{"n_layer": 12, "d_model": 512, "n_experts": 64, "experts_per_token": 8, "d_expert": 32, "d_shared_expert": 256, "activation": "swiglu", "moe_layers": [0, 1, 2, 3, 4, 5, 6, 7, 8, 9, 10, 11], "router_score": "softmax", "normalize_top_k": true, "routed_scale": 2.5, "balance_loss": 0.00232, "balance_bias": false, "router_logit_norm": 1.0, "init_std_router": 0.00697, "lr_router": 0.00208, "n_head": 16, "n_kv_head": 16, "head_dim": 32, "vocab_size": 5824, "norm": "rmsnorm", "norm_place": "out", "norm_eps": 1e-05, "positions": "rope", "rope_base": 10000.0, "rope_fraction": 0.5, "qk_norm": true, "attn_scale": 0.177, "tie_embeddings": false, "parallel_block": false, "init": "normal", "init_std_qkv": 0.023, "init_std_o": 0.023, "init_std_up": 0.023, "init_std_down": 0.0142, "optimizer": "soap_variant", "lr": 0.00235, "beta1": 0.95, "beta2": 0.95, "weight_decay": 0.22, "lr_head": 0.00575, "grad_clip": 0.5, "warmup_steps": 50, "schedule": "wsd", "decay_fraction": 0.923, "decay_shape": "linear", "final_lr_fraction": 0.05, "batch_tokens": 131072, "seq_len": 1024, "doc_mask": true, "train_tokens": 489200000, "steps": 3733, "dataset": "wikipedia_en"}
Below are experts of layer 2 (counted from 0) of a mixture-of-experts language model. Rows are named router (the router's row for the expert), gate (a neuron's input weights, with its number), up (a neuron's input weights, with its number), down (a neuron's output weights, with its number) and show model dimensions 384-511. Each number is 200 + 40 x the weight over its row's rms, rounded and kept within 0 to 999.
After each expert's rows: a language model's description of what the expert responds to; "gets" lists some tokens that make up at least twice as much of what it gets as of all text. This comes from a sample of Wikipedia text that the model never trained on. Tokens count by the router's weight.

# expert 14
router,214,230,177,188,223,223,219,177,122,242,158,217,255,185,246,151,114,174,140,189,238,212,242,174,221,258,257,220,200,242,256,167,251,194,239,124,197,230,141,270,176,171,236,147,238,193,249,144,154,155,240,238,184,204,258,221,211,227,185,232,186,153,213,221,194,170,266,158,218,225,167,231,170,194,174,214,226,190,277,231,253,153,154,268,246,187,246,161,231,158,224,186,162,179,134,244,180,229,171,235,150,156,154,176,138,156,164,267,226,216,201,248,156,179,149,158,150,246,140,134,235,218,249,209,162,167,215,138
gate0,143,211,156,240,175,145,156,175,208,176,149,172,125,195,148,279,207,217,165,173,208,206,235,199,190,181,209,152,171,199,189,176,203,128,200,231,243,208,292,253,177,141,266,130,210,226,208,85,221,160,332,193,185,189,198,169,219,233,223,213,127,251,189,172,163,164,207,214,245,256,235,233,177,140,296,229,206,207,242,178,171,224,211,213,194,165,160,131,256,200,205,230,161,200,187,194,156,246,183,204,249,249,234,209,182,248,166,172,198,215,181,186,206,231,264,190,191,177,105,153,190,206,215,175,235,204,208,168
up0,181,260,205,159,223,220,260,278,167,167,230,213,201,166,214,194,222,179,209,178,191,123,194,195,188,232,214,231,226,158,189,212,227,245,131,209,160,185,131,173,167,162,221,251,189,154,243,208,188,218,52,138,208,196,196,183,223,224,241,180,213,159,230,259,181,241,177,205,173,135,172,198,250,181,192,172,118,265,178,189,237,211,152,184,182,240,197,180,167,185,206,225,203,173,234,249,225,148,170,135,173,214,170,224,240,122,254,196,170,172,187,164,183,197,142,159,166,233,287,214,242,170,148,236,187,189,187,278
down0,178,255,222,215,130,185,220,249,207,165,291,223,188,268,227,169,236,152,273,224,184,209,253,203,230,266,283,185,170,176,254,176,212,241,254,200,258,198,122,230,204,290,178,263,236,260,207,198,292,223,149,167,212,159,196,172,144,242,291,195,186,234,183,237,200,208,136,219,128,185,204,186,230,258,184,207,222,177,164,201,209,190,199,174,201,208,185,291,171,262,206,125,195,237,245,191,143,139,267,123,174,256,231,232,186,143,111,242,205,233,134,193,212,147,229,168,173,147,218,167,181,164,210,171,207,198,190,294
It responds to: Digits in numbers. Single digits inside years, coordinates, scores and table figures, such as 1987, 43°35′6.96″, 20,000.
gets: "0", "9", "1", "2", "8", "3"

# expert 27
router,194,260,143,225,191,128,222,219,224,280,159,262,178,187,215,108,174,160,176,184,259,199,242,175,174,215,185,228,140,251,249,158,224,217,249,151,242,226,163,274,223,179,212,137,292,203,195,177,150,261,184,243,188,224,167,259,231,159,172,247,211,145,216,161,223,196,221,136,220,193,132,242,149,258,158,150,205,239,174,175,231,182,156,231,162,143,178,198,252,141,267,247,128,187,186,259,169,151,267,240,187,147,141,286,176,195,131,240,192,247,230,240,191,163,190,258,251,260,216,155,211,167,174,199,184,207,248,138
gate0,196,163,202,295,215,193,144,230,195,183,198,154,175,194,230,268,211,217,217,136,127,178,217,169,201,227,263,222,218,224,229,237,134,224,211,265,175,212,250,207,177,235,240,258,116,289,212,208,198,202,226,140,268,233,183,201,202,261,249,142,176,273,155,236,177,239,180,220,171,239,232,279,211,156,161,257,208,197,192,205,222,227,190,182,211,255,139,249,186,186,189,181,236,182,211,92,212,247,145,156,219,219,278,152,214,215,214,118,244,192,262,142,128,222,198,144,187,177,154,227,236,175,216,163,223,216,226,189
up0,261,165,241,242,220,144,154,264,197,202,160,208,149,209,254,150,133,179,106,224,217,229,100,198,187,204,223,225,153,190,202,125,209,195,203,207,172,180,154,175,124,149,179,159,222,223,208,205,202,284,124,292,165,219,114,192,253,162,231,187,178,129,271,186,203,259,198,225,192,226,215,165,266,208,185,187,205,227,219,242,267,180,126,271,220,177,242,210,276,168,161,225,211,253,163,223,218,183,190,206,166,137,153,200,215,154,231,242,128,205,244,147,159,164,253,207,209,264,177,184,248,161,193,217,240,185,156,164
down0,192,224,238,256,177,214,161,187,207,227,166,327,129,171,186,120,170,212,326,199,284,157,253,172,200,210,170,209,196,209,95,190,212,193,193,212,254,266,173,158,240,237,186,248,205,251,168,170,192,214,150,196,194,242,196,192,104,227,140,243,229,167,255,232,213,159,185,234,116,198,210,210,172,173,185,192,214,233,183,164,152,234,150,210,199,200,155,266,229,243,179,180,128,239,182,187,264,180,126,220,192,228,223,173,138,211,246,178,130,228,174,181,202,172,121,179,241,211,161,161,176,179,159,159,261,189,149,172
It responds to: Connectives and separators. Function words and punctuation linking clauses, especially to after led or leading, However followed by a comma, table bars, line breaks.
gets: " |", ",", " to", " ", " in", "\n"

# expert 12
router,229,203,164,227,186,220,202,251,208,245,175,232,154,263,240,137,195,175,202,247,229,198,228,163,146,236,160,259,124,265,255,130,227,231,240,152,248,233,157,287,216,148,226,157,256,218,217,193,172,239,189,257,224,244,267,263,232,172,190,201,253,166,221,177,269,179,223,169,225,146,144,229,162,242,159,165,227,256,184,147,227,188,176,228,147,165,192,155,235,112,228,208,140,164,155,241,162,151,134,240,193,162,168,239,255,224,167,219,222,240,240,250,149,208,169,221,239,229,192,136,217,218,184,204,144,246,208,134
gate0,246,179,169,246,200,230,168,166,189,170,154,266,174,205,177,225,217,218,173,145,213,208,130,140,250,221,216,238,265,212,208,186,204,228,176,261,189,201,147,200,189,258,155,245,209,150,180,223,147,220,180,207,205,195,237,142,241,200,143,199,295,216,235,134,244,207,253,173,220,118,213,150,277,219,221,174,214,211,208,186,186,230,189,243,203,173,178,147,184,198,164,201,178,149,165,189,202,287,190,226,154,267,180,244,222,218,216,249,157,267,189,179,197,200,231,271,183,179,183,225,259,192,184,260,141,253,129,175
up0,204,216,229,211,228,215,267,220,244,207,256,185,232,184,211,237,270,212,208,181,225,231,202,233,226,252,153,174,198,158,230,199,216,203,177,242,238,171,184,169,223,199,210,151,164,245,316,178,75,192,119,198,150,167,267,243,201,160,255,140,279,168,251,212,216,191,184,179,257,198,226,151,159,134,208,158,186,246,166,219,221,202,228,277,136,263,150,222,202,273,171,191,225,229,145,199,221,260,132,154,204,246,198,218,220,222,204,240,168,221,154,263,233,256,184,216,248,191,245,200,208,255,175,167,250,216,156,233
down0,179,160,207,188,171,224,187,246,202,216,196,197,295,200,209,190,182,151,178,200,243,245,203,177,275,238,218,202,287,134,232,136,194,162,165,208,209,162,177,166,238,170,219,267,184,154,232,167,199,311,198,148,272,236,152,259,180,186,191,114,223,180,136,172,183,113,217,169,198,176,176,200,170,159,225,216,116,179,230,234,239,233,205,214,188,112,217,133,152,210,109,205,194,166,234,164,224,207,174,132,181,171,192,160,239,189,195,164,187,264,166,217,187,211,226,169,228,148,218,178,161,176,196,244,181,273,184,239
It responds to: Prepositions after verbs. Prepositions and function words right after a verb or participle, such as of, to, for, from, with, and following after "the".
gets: " of", " to", " in", ",", " and", " the"

# expert 23
router,246,231,152,247,199,158,233,241,173,235,149,234,253,244,239,154,158,163,165,172,227,169,242,166,242,270,205,182,156,241,245,154,242,212,240,156,218,240,161,234,179,160,232,165,240,222,243,158,158,173,263,246,145,147,186,234,237,160,162,224,243,163,203,167,221,137,250,146,257,251,162,245,158,235,190,262,241,205,238,139,252,158,159,245,150,177,156,223,235,150,250,250,160,170,152,238,157,165,195,235,141,153,156,221,157,240,147,243,251,242,247,239,150,234,153,226,246,243,195,169,144,264,151,239,196,196,203,174
gate0,170,225,235,191,210,231,229,224,198,194,221,192,213,230,114,196,239,198,147,184,233,226,181,225,188,170,162,186,200,190,169,299,117,229,103,266,191,188,236,171,194,238,188,229,203,130,145,245,280,171,167,205,199,209,229,120,184,174,180,226,174,232,212,196,198,204,155,205,216,196,272,229,188,206,218,215,210,145,188,221,209,194,212,146,203,274,173,151,207,216,219,213,205,215,228,123,207,286,201,238,289,189,229,175,296,187,186,208,210,168,129,188,209,211,226,175,143,161,149,182,198,150,255,185,214,250,164,280
up0,191,181,199,176,212,189,154,235,270,251,249,195,226,162,230,227,249,148,262,186,169,206,216,127,197,210,203,183,251,175,227,185,209,163,278,188,226,201,152,230,199,253,125,265,211,214,206,234,192,198,287,213,189,124,130,224,198,118,220,172,221,97,169,219,210,192,153,221,146,192,208,196,158,274,184,216,140,159,175,237,237,216,219,244,200,208,244,255,166,174,258,217,206,286,205,237,257,193,210,214,225,255,229,218,135,254,254,237,177,215,316,131,220,178,237,268,168,166,152,172,226,234,150,241,144,281,293,204
down0,153,161,153,134,151,168,184,216,240,189,151,141,265,166,183,252,179,95,190,194,212,117,163,286,199,221,179,160,109,159,193,219,263,237,154,205,142,158,167,245,159,230,248,241,218,161,217,219,236,225,191,197,121,243,224,227,173,199,165,182,227,242,220,202,166,248,183,236,113,208,162,163,161,205,152,222,191,194,153,228,195,197,271,231,218,193,239,189,150,196,211,172,216,229,258,176,239,278,156,270,149,265,166,195,165,189,246,156,189,219,214,266,178,110,196,175,172,231,228,222,150,178,200,182,143,260,183,261
It responds to: Digits and table pipes. Digits inside numbers and years, table pipe separators, plus the word role and noun endings like -verage, -ion.
gets: "2", "6", "3", "|", "5", "-"

# expert 37
router,233,193,155,196,193,174,164,159,181,259,165,201,210,239,225,155,188,200,180,173,184,182,257,223,289,228,250,189,126,261,207,135,246,259,255,150,189,218,145,239,208,182,282,238,268,176,216,177,164,150,256,252,152,199,228,252,249,244,185,194,249,132,154,240,250,176,254,143,229,235,134,252,181,179,189,238,213,243,170,152,203,135,162,201,195,189,180,159,231,158,241,216,224,150,173,254,159,246,145,249,157,151,160,171,146,211,150,233,243,225,190,256,197,160,152,148,223,256,166,176,143,220,161,151,155,170,254,154
gate0,235,218,198,298,275,261,288,159,193,145,233,197,225,188,161,217,180,204,223,226,141,176,187,215,242,176,209,147,180,184,243,217,157,250,189,123,153,198,169,159,184,210,165,212,176,170,238,176,190,206,178,224,195,250,97,218,163,219,218,179,159,227,118,124,229,215,163,210,220,297,223,219,98,248,170,263,302,198,244,205,176,189,215,174,215,213,210,255,205,186,221,124,252,216,229,159,204,104,206,231,187,170,174,218,196,215,239,250,187,236,147,207,217,264,118,270,190,193,173,190,200,176,156,168,175,190,200,219
up0,197,235,227,145,138,153,112,191,189,236,203,221,84,246,223,236,229,165,281,236,199,135,217,155,200,179,200,208,164,203,201,204,257,163,252,256,225,232,216,165,249,197,242,234,157,241,184,249,248,178,265,226,245,201,226,157,226,165,172,266,269,193,246,263,149,304,183,197,199,188,151,216,248,206,213,155,141,206,214,208,224,177,235,178,202,212,228,172,201,227,211,244,152,146,188,220,177,239,185,191,231,217,236,86,219,200,224,175,141,201,223,153,168,169,327,160,196,206,240,139,202,227,209,219,220,201,281,214
down0,238,227,179,203,157,174,193,250,166,146,180,242,202,164,232,167,226,199,271,149,244,245,197,198,200,270,233,194,226,258,246,186,168,179,234,243,247,142,275,192,176,160,189,221,188,243,246,204,176,158,121,208,254,256,204,178,204,202,231,198,214,255,173,247,200,162,201,250,236,254,145,225,260,241,217,191,176,197,208,198,234,160,214,241,212,277,252,254,125,160,220,276,195,149,211,143,170,157,203,255,251,271,222,127,187,232,270,267,192,210,178,116,194,200,239,160,242,118,245,169,164,219,251,218,218,177,252,210
It responds to: Digits in numbers. Single digits inside numbers, in years (1758, 2017), ages (under 18), statistics, decimals and table cells.
gets: "1", "2", "0", "3", "4", "5"